config.yaml
num_hidden_layers: 9
hidden_size: 128
n_experts: 128
experts_per_token: 3
d_expert: 64
d_shared_expert: 0
hidden_act: "swiglu"
moe_layers: [1, 2, 3, 4, 5, 6, 7, 8]
router_score: "softmax"
normalize_top_k: true
routed_scale: 1.5
balance_loss: 0.00243
balance_bias: false
router_z_loss: 0.001
n_groups: 4
groups_per_token: 1
init_std_router: 0.0343
lr_router: 0.000998
num_attention_heads: 4
num_key_value_heads: 1
head_dim: 32
vocab_size: 8192
norm: "rmsnorm"
norm_place: "pre"
norm_eps: 1e-05
positions: "rope"
rope_theta: 10000.0
rope_fraction: 1.0
qk_norm: false
attn_scale: 0.177
tie_word_embeddings: false
parallel_block: false
init: "uniform"
init_std_qkv: 0.041
init_std_o: 0.041
init_std_up: 0.041
init_std_down: 0.0
optimizer: "adamw"
learning_rate: 0.0032
lr_mult_qkv: 0.4
beta1: 0.9
beta2: 0.95
lr_head: 0.00847
max_grad_norm: 0.5
warmup_steps: 213
schedule: "cos"
final_lr_fraction: 0.0
batch_tokens: 65536
max_seq_len: 256
doc_mask: false
train_tokens: 365900000
max_steps: 5584
dataset: "wikipedia_en"
Below are experts of layer 6 (counted from 0) of a mixture-of-experts language model. Rows are named router (the router's row for the expert) and show model dimensions 0-63. Each number is 128 + 32 x the weight over its row's rms, rounded and kept within 0 to 255. Numbers have three digits each.
Before each expert's rows: "mostly gets" lists some tokens that are sent to it at least half of the time. This comes from a sample of Wikipedia text that the model never trained on.

# expert 1
mostly gets: "ver", " Historic", " Taylor", "end", " Johnson", " Thompson"
router:105146187116171144097094174132118096085155158167084110104156107102128196136118183141124064126118086148208104133099146096160142071137109164155182158167125178109179113107108150140117126101098118

# expert 44
mostly gets: " went", " well", " Website", " going", " appear", " little"
router:111118176109177145097107138161185070111176106185124113097125108105049140129110166172108102055104106163147094146095172053170141098168137168157131163159135131130126069111093162100119143113112145

# expert 70
mostly gets: " vice", " $", " particularly", " drums", " sq", " −"
router:104131200072139141125134165156176071076166122163081137104154124118091169134059153153098100123115135148129088116092173109197120105118145164128150165162111143100129112109062198117111168117111120

# expert 90
mostly gets: " purchased", " granted", " Synonyms", " acquired", " founded", " awarded"
router:124161152083148164152110134164172083092150116178059090117143107104103149125101208135123093112130107169162113161109171098187095094116108155163157152167104141129174105109112161112091168089102151

# expert 61
mostly gets: " ·", " Pts", " Website", " Swing", " %", " indic"
router:104139179112166160116118132202142060097137128152101102101144078112121174128094171141112097082110075158154096158116138117170095099113125163175162166168117132129139105130077154050089132073136166

# expert 62
mostly gets: " Royal", " Federal", " Civil", " Soviet", " Military", " federal"
router:104141135068175133112099157151135103107151114134086114123164100104131145137103180178111101110089078163167066166135148117135138123128140170148191156172112173149182109110071164114109160058087149

# expert 19
mostly gets: " was", " been", " is", " being", " were", " be"
router:104128171087148179090112146155154120108148098165103126116158085114102163148106126153134082076124091160159096175113168088176085082159141138185118167182144171131165073121076165126130145094105141

# expert 5
mostly gets: "Scientific", "Biography", "Background", "History", " Genus", "Results"
router:118150126112193137122104144151146112090134101163101110116142080099097200142107144132116123074081129125141107147094161101160099094109110176174182129159103168086126089083105140050105165095134115

# expert 67
mostly gets: "ı", "k", "om", "ik", "m", "agen"
router:102142182108160127105086150146164115058126114163114131108133071104136169134117141155097083089110096142179111174094150125130123129165098147134147157150117135082174074129090155078072149112115149

# expert 49
mostly gets: " Website", " Arab", " Binomial", " Location", " Roman", " Branch"
router:093142177113129135119092156135122126105142136162121122079129094134094165155121189129099095115079109167173096169119149118145128117121127144177183182164114157097170088098094154102086158075119162

# expert 121
mostly gets: " Football", " NCAA", " Championship", " Association", " League", "FL"
router:102162159116201110127079159158156115075176113140118135100124078111118204144115175147128125126091115121179101165114165119137122089125091161133177179166098127111161098109118150094127168075107142

# expert 71
mostly gets: " prime", " oldest", " Supreme", " Democrats", " historic", " largest"
router:120166135107174125140091168170149131090153105133107104059124082121116133116112175142114105095115113131160113175130156107168128094151128151129184168184133125107154065125102170109092141059081117

# expert 28
mostly gets: " etc", " addition", " NY", " 62", " RF", "1995"
router:125147148103152144115120140166117091069178080179081133123134114116113187167076170158126105108110108128200131151143180114186109125140145168158141144159163146113161122123105159117130127113100136

# expert 97
mostly gets: " Turnout", " MF", " GK", " 77", " 2020", " Rush"
router:120136136132145141099102152162162093091162087188096100105144082086121180148100172158082090096079126135156119138104148119169117122123132139186169134190142117099136072095079158105096126109136124

# expert 18
mostly gets: " Thailand", " Lem", " Singapore", " footballer", " Mexico", " Pennsylvania"
router:114179163092171152149124144138166108113146116162110136117121113104085201160125182177095115137108147150160051129112140107183108127125100188175156184153124121111131065117069148101090126060119109

# expert 33
mostly gets: " titled", " genus", " label", " publication", " wife", " brother"
router:112109197129157158103079139164186102101149096150112082071135087093113166154098149164123072125103124140158101150102199125162121101121105151138145165164110157122146093092100152069066144075107126

# expert 101
mostly gets: " Rh", "Ph", " Krist", " Marc", " Alb", " Bob"
router:130120150103136151135100145123150114107148083185100116108161101076080190151075119124111143105077122159148111128086190094160101140118153189150155171136125183103153102101099170121122152125092172

# expert 91
mostly gets: " late", " early", " mid", " whole", " morning", " anniversary"
router:148147141099173135124066137172167105109180100142121105098148109083100161165103164151118104097074117124190131141069160123194144105118108166154150149155103112084161097087102164106105168108139150

# expert 51
mostly gets: "%", " unable", " Produced", " Occupations", " households", " born"
router:066132198117175161155099120147143123108155103156080127120159093101136132135123161165090080097084137153134111155091162116177131094142127146146136147178133136122164078084091197117088165106089162

# expert 95
mostly gets: " art", " mill", " windows", " brick", " fish", " tub"
router:120128178083124150143075159159185108090134092150087124078162082133101171175089137136130092134101131136118156145111163122146116110153094156135144141151110151076151097078060164068088156057095137

# expert 99
mostly gets: " Spouse", " www", "Gls", " vs", " Lieutenant", " William"
router:102147159087123134107124143162178103089181115153076110062134104126078146162075211184090107096097116135133088149133136095197125116127127158150141152157107141142138094097111156098090144075109136

# expert 29
mostly gets: " Jones", " Roberts", " Taylor", " Johnson", " Thompson", "erson"
router:111160178107165119117098180141146103106134119143123114128147078109125203137122127165135104095136105134179120179119164086150126109134096166171153191139146148118177075130093145078095135057117140

# expert 66
mostly gets: " during", " During", " mid", " late", "During", "In"
router:130115189093165142115112114166148079062152088152117106110148081082071171136097206156074106109111085123189147194093169109160116083164156185167124144144127141110139084113097163148100183114147133

# expert 52
mostly gets: " 978", " lb", " ·", " cm"
router:142161179077146171139099169129142099098163125148079096113148085088110147142118145171127080104125114130176112172124154103184084127110140194185166179187131142137175074088079167139080131067088115

# expert 37
mostly gets: " came", " sat", " went", " comes", " consists", " consisted"
router:097129190115168131102104160162151091124175121144059113130186118107088184115097138164138129090108135137116150117097136135175071083120108188197157196134131135093158107095077167113118177081128152

# expert 22
mostly gets: " example", " addition", " engineer", " Opposition", " activist", "law"
router:110137156078137142099112125163131065112148074148096104081135126094112169139078129167089092079109139161169149171117177141170095098150122160163168143164116138079163098091091165134125182112130129

# expert 17
mostly gets: "featuring", " white", " blue", "with"
router:127116181084146155114098139136188095106191105152073075060118093095080134181091146188098076088102126119147106129105156110167101116141123172156135198140132156101166066107099176124077146095077130

# expert 63
mostly gets: " who", " which", " She", " she", " He", "which"
router:125138180081183161094093197165123125084122106155104109093140086121125190150116154128108112098135100116176125137092157091144118119166110151138140174139101119099147113090086163076118141102121110

# expert 106
mostly gets: "Con", " counter", " Then", " until", " where", " except"
router:141116139066140164122090136156171090071132127174088094069136088133134133171100171136086094117103104140192144170100176138140108124149156169191147147149111133082144083085109173114101160111111155

# expert 0
mostly gets: "ti", " Ori", "oti", "ilia", "ult", "pre"
router:128129183107141118115104157196126109089152081157068113122137110104117191166097136140090083098113098154153132181090141137178064101110127163179148145166102130083173121104114161094082151104123131

# expert 80
mostly gets: "—", " vis", " (", " ‘", " Pin", " mac"
router:101142150086158159091114135147145106095173119170086111095158080090114182147076161140119096103082111148161116128115149098133085119118151164170146152186136139136142119099078188086098161117127149

# expert 78
mostly gets: " especially", " Although", " particularly", " when", "ally", "ably"
router:108139191127174190105088148154150098087137122140125095111158087133114132164103168169115094082104125139165096164078161093172111089147139141182128174144118136145136080058078192093092162093093158

# expert 34
mostly gets: " Royal", "Born", " 978", " Saint", " @"
router:146121161102131158126101140131130109105158107143077080108139096089092151133091169180103111134100103131162092149110201086198101089120124160157159153156139140116132093122077172097110137104097163

# expert 43
mostly gets: "ervation", " Constitution", " Law", " Administration", " law", "igation"
router:092165127087146126145105141139138105083138101156088095104148120123094209184073179164098097096102099164136097125094138112150101105138099174144150184171096148121169112109075173095083182089132141

# expert 92
mostly gets: " Conn", "While", " Sche", " Barn", "Don", " Burn"
router:123166182078159112106120182183092111102121143168089108121160117093109171175097138147123064116114094158216103167130142087146096143147091182162162149157117161084189098112084157074111114076119127

# expert 114
mostly gets: " Robert", " Emil", " Alfred", " Marc", " Bob", " Wil"
router:117110168103128124070105191139151071090130117163107131096136110114100183140094130188097068104117102179148124199120173065178098138112143153164136138166145165102144102124087139102088119074089177

# expert 32
mostly gets: " at", " between", " towards", " toward", " near", " throughout"
router:100152146098185164103061158133151088103163108138073112102146102091119131154101178138110119109106100154152130123110163112163117076131145158210160163137143171107138081091093171083070152111100157

# expert 2
mostly gets: "From", " From", " regarding"
router:130128150095160152077069161175131119094172125163112073105167110085135134143088198168101066097124078143188121115095138148139107121122118160160166145158108120109169106100093137130094138113109142

# expert 105
mostly gets: "icate", " advantage", " rate", " move", " challenge", " pressure"
router:079129184096174129128071124173137085096161055126085087097102089109113194163096158167073092086106111143126116134099121144161127068140114150161141175188114131105176090095103174111091163076126144

# expert 74
mostly gets: " Oblast", "ı", "agen", " Airport", "uru", "ska"
router:103166183123187123125088173131121108087148120126103085144149087078120186127124143131129107114132119137179097146098157117142136118135088153148150183159126150129168096117093174084076137090123121

# expert 96
mostly gets: " mountain", " Earth", " spirit", " People", " It", " Mountains"
router:140130164105160099094094152175156123082157096159127094083124108098095205151124168147121091129118094203161139120106170106128140101143115141132152146163107137081173072104086169099091142104129139

# expert 118
mostly gets: " Jim", "š", " Stefan", " Fitz", " Greg", " McG"
router:125147215107146138113119207116113125078129140142108117109159095082111185120123127137106103109116126145192102166126143103139104107162125163166134160152124199115207087130109136107080137087099125

# expert 98
mostly gets: "EX", "MS", " AR", " IF", " LA", "FC"
router:137127147084131167129106165140130104092164066157091111109131089087071148151090173159101109087145111131168084131109176118169113123134099155156141174162133119127131083095058185127122135126107165

# expert 93
mostly gets: " photo", " art", " video", " fan", " mill", " prime"
router:106099159096126133138076162193117103084177072133069101079124128093081191178101137176104097118111131167166116157073173108162115074136128151140149129182115118100152067103120137128110191079100137

# expert 35
mostly gets: " don", " sister", "igi", "iber", " big", " starts"
router:095119192119159128074102121172152115107157087173090105103111099118064161164093160180087069054106111173177137150108138146172093087111133128168184152162117127087143087117102152123116156117132123

# expert 111
mostly gets: " Alfred", " George", " Albert", " Emil", " Erik", " Deputy"
router:124127137108165118129101158161121086111155140152079137154160134076077171138119163143112122112135134170129099149116166121207086097153141169172182189139104190131149081111113176115085144078119133

# expert 36
mostly gets: " qu", " ft", " mm", "ju", " km", " 123"
router:110101193062131114139090187186155122093169093168076099087138083122094168188057139156099100095118131147153106117134150096161104137130130187155144163180129133125138075090081167096121142088090127

# expert 86
mostly gets: " when", " When", "Over", " led", " Las", "When"
router:093177160104161142117101173137125121069182120144079097118162094101141167140103148131087123104100137177154137145109216104130105103163151148186195159142100142108194103077101171131083138105095169

# expert 56
mostly gets: "′", " determine", " few", " 96", " 02", " 00"
router:151128154093177129104133149173131080075192115196069086119133090125099163176070155189097115081101098130165111127090146116192103118117141145148141122184126140110155107121116164136103132113137174

# expert 6
mostly gets: " MPC", " ISBN", " Episode", "1995", " 175", " 155"
router:118136170086132118117097131186148092084189103187075117085143095112087158142103145192120135065121115140172104137117203088187099112123117157194144129161134137085124089096104165144122173087128125

# expert 94
mostly gets: " Your", "The", " your", " create", " gave", " leaving"
router:103140146113178138086103148169142066121158132150103116108154129079092133146098146153081108089099095153161121158097177076188109108106105148140167177170132160087144097088099146097122131095096162

# expert 89
mostly gets: " Athlete", " Democrats", " Pld", " Albums", " Votes", " Venue"
router:144139156115182104122096140185151114085154058181124113073138109088126172146083191135118110107081123133177115142102134132152106075121116170208145174139137129104165118110099167093134169090127145

# expert 57
mostly gets: " conce", " went", " qu", " came", " seem", " depend"
router:093122158130162177122106131172153098116150128151108131097160073095077193156136135157131144092075105180135134151090162059174108086166141182165108159185126176087121116076081197105098161112111179

# expert 48
mostly gets: "See", "Un", " nor", " Geo", "Mon"
router:128156180066145189112071120175168108069169126186110090085181122116118177143069162151091111110104097154154105156114156116166068111141147161148166140160133150092173113114108163146088155117126141

# expert 113
mostly gets: " systems", "ories", " Mountains", " materials", "ics", " products"
router:106141165062163151118075148140161093094140107146091089143147117100106160144107154143126073106103131124144119153110167120143130101165084132125179187141084156118168105085080154107073150093109131

# expert 31
mostly gets: " Genus", " Clade", "History", " Died", "Career", "International"
router:110127162108174154078137126134129108087149103161099115076141109149109160163120192161070093088084105170151114169113127102157119103112137143197169155139111183097176083089114156103093184088126166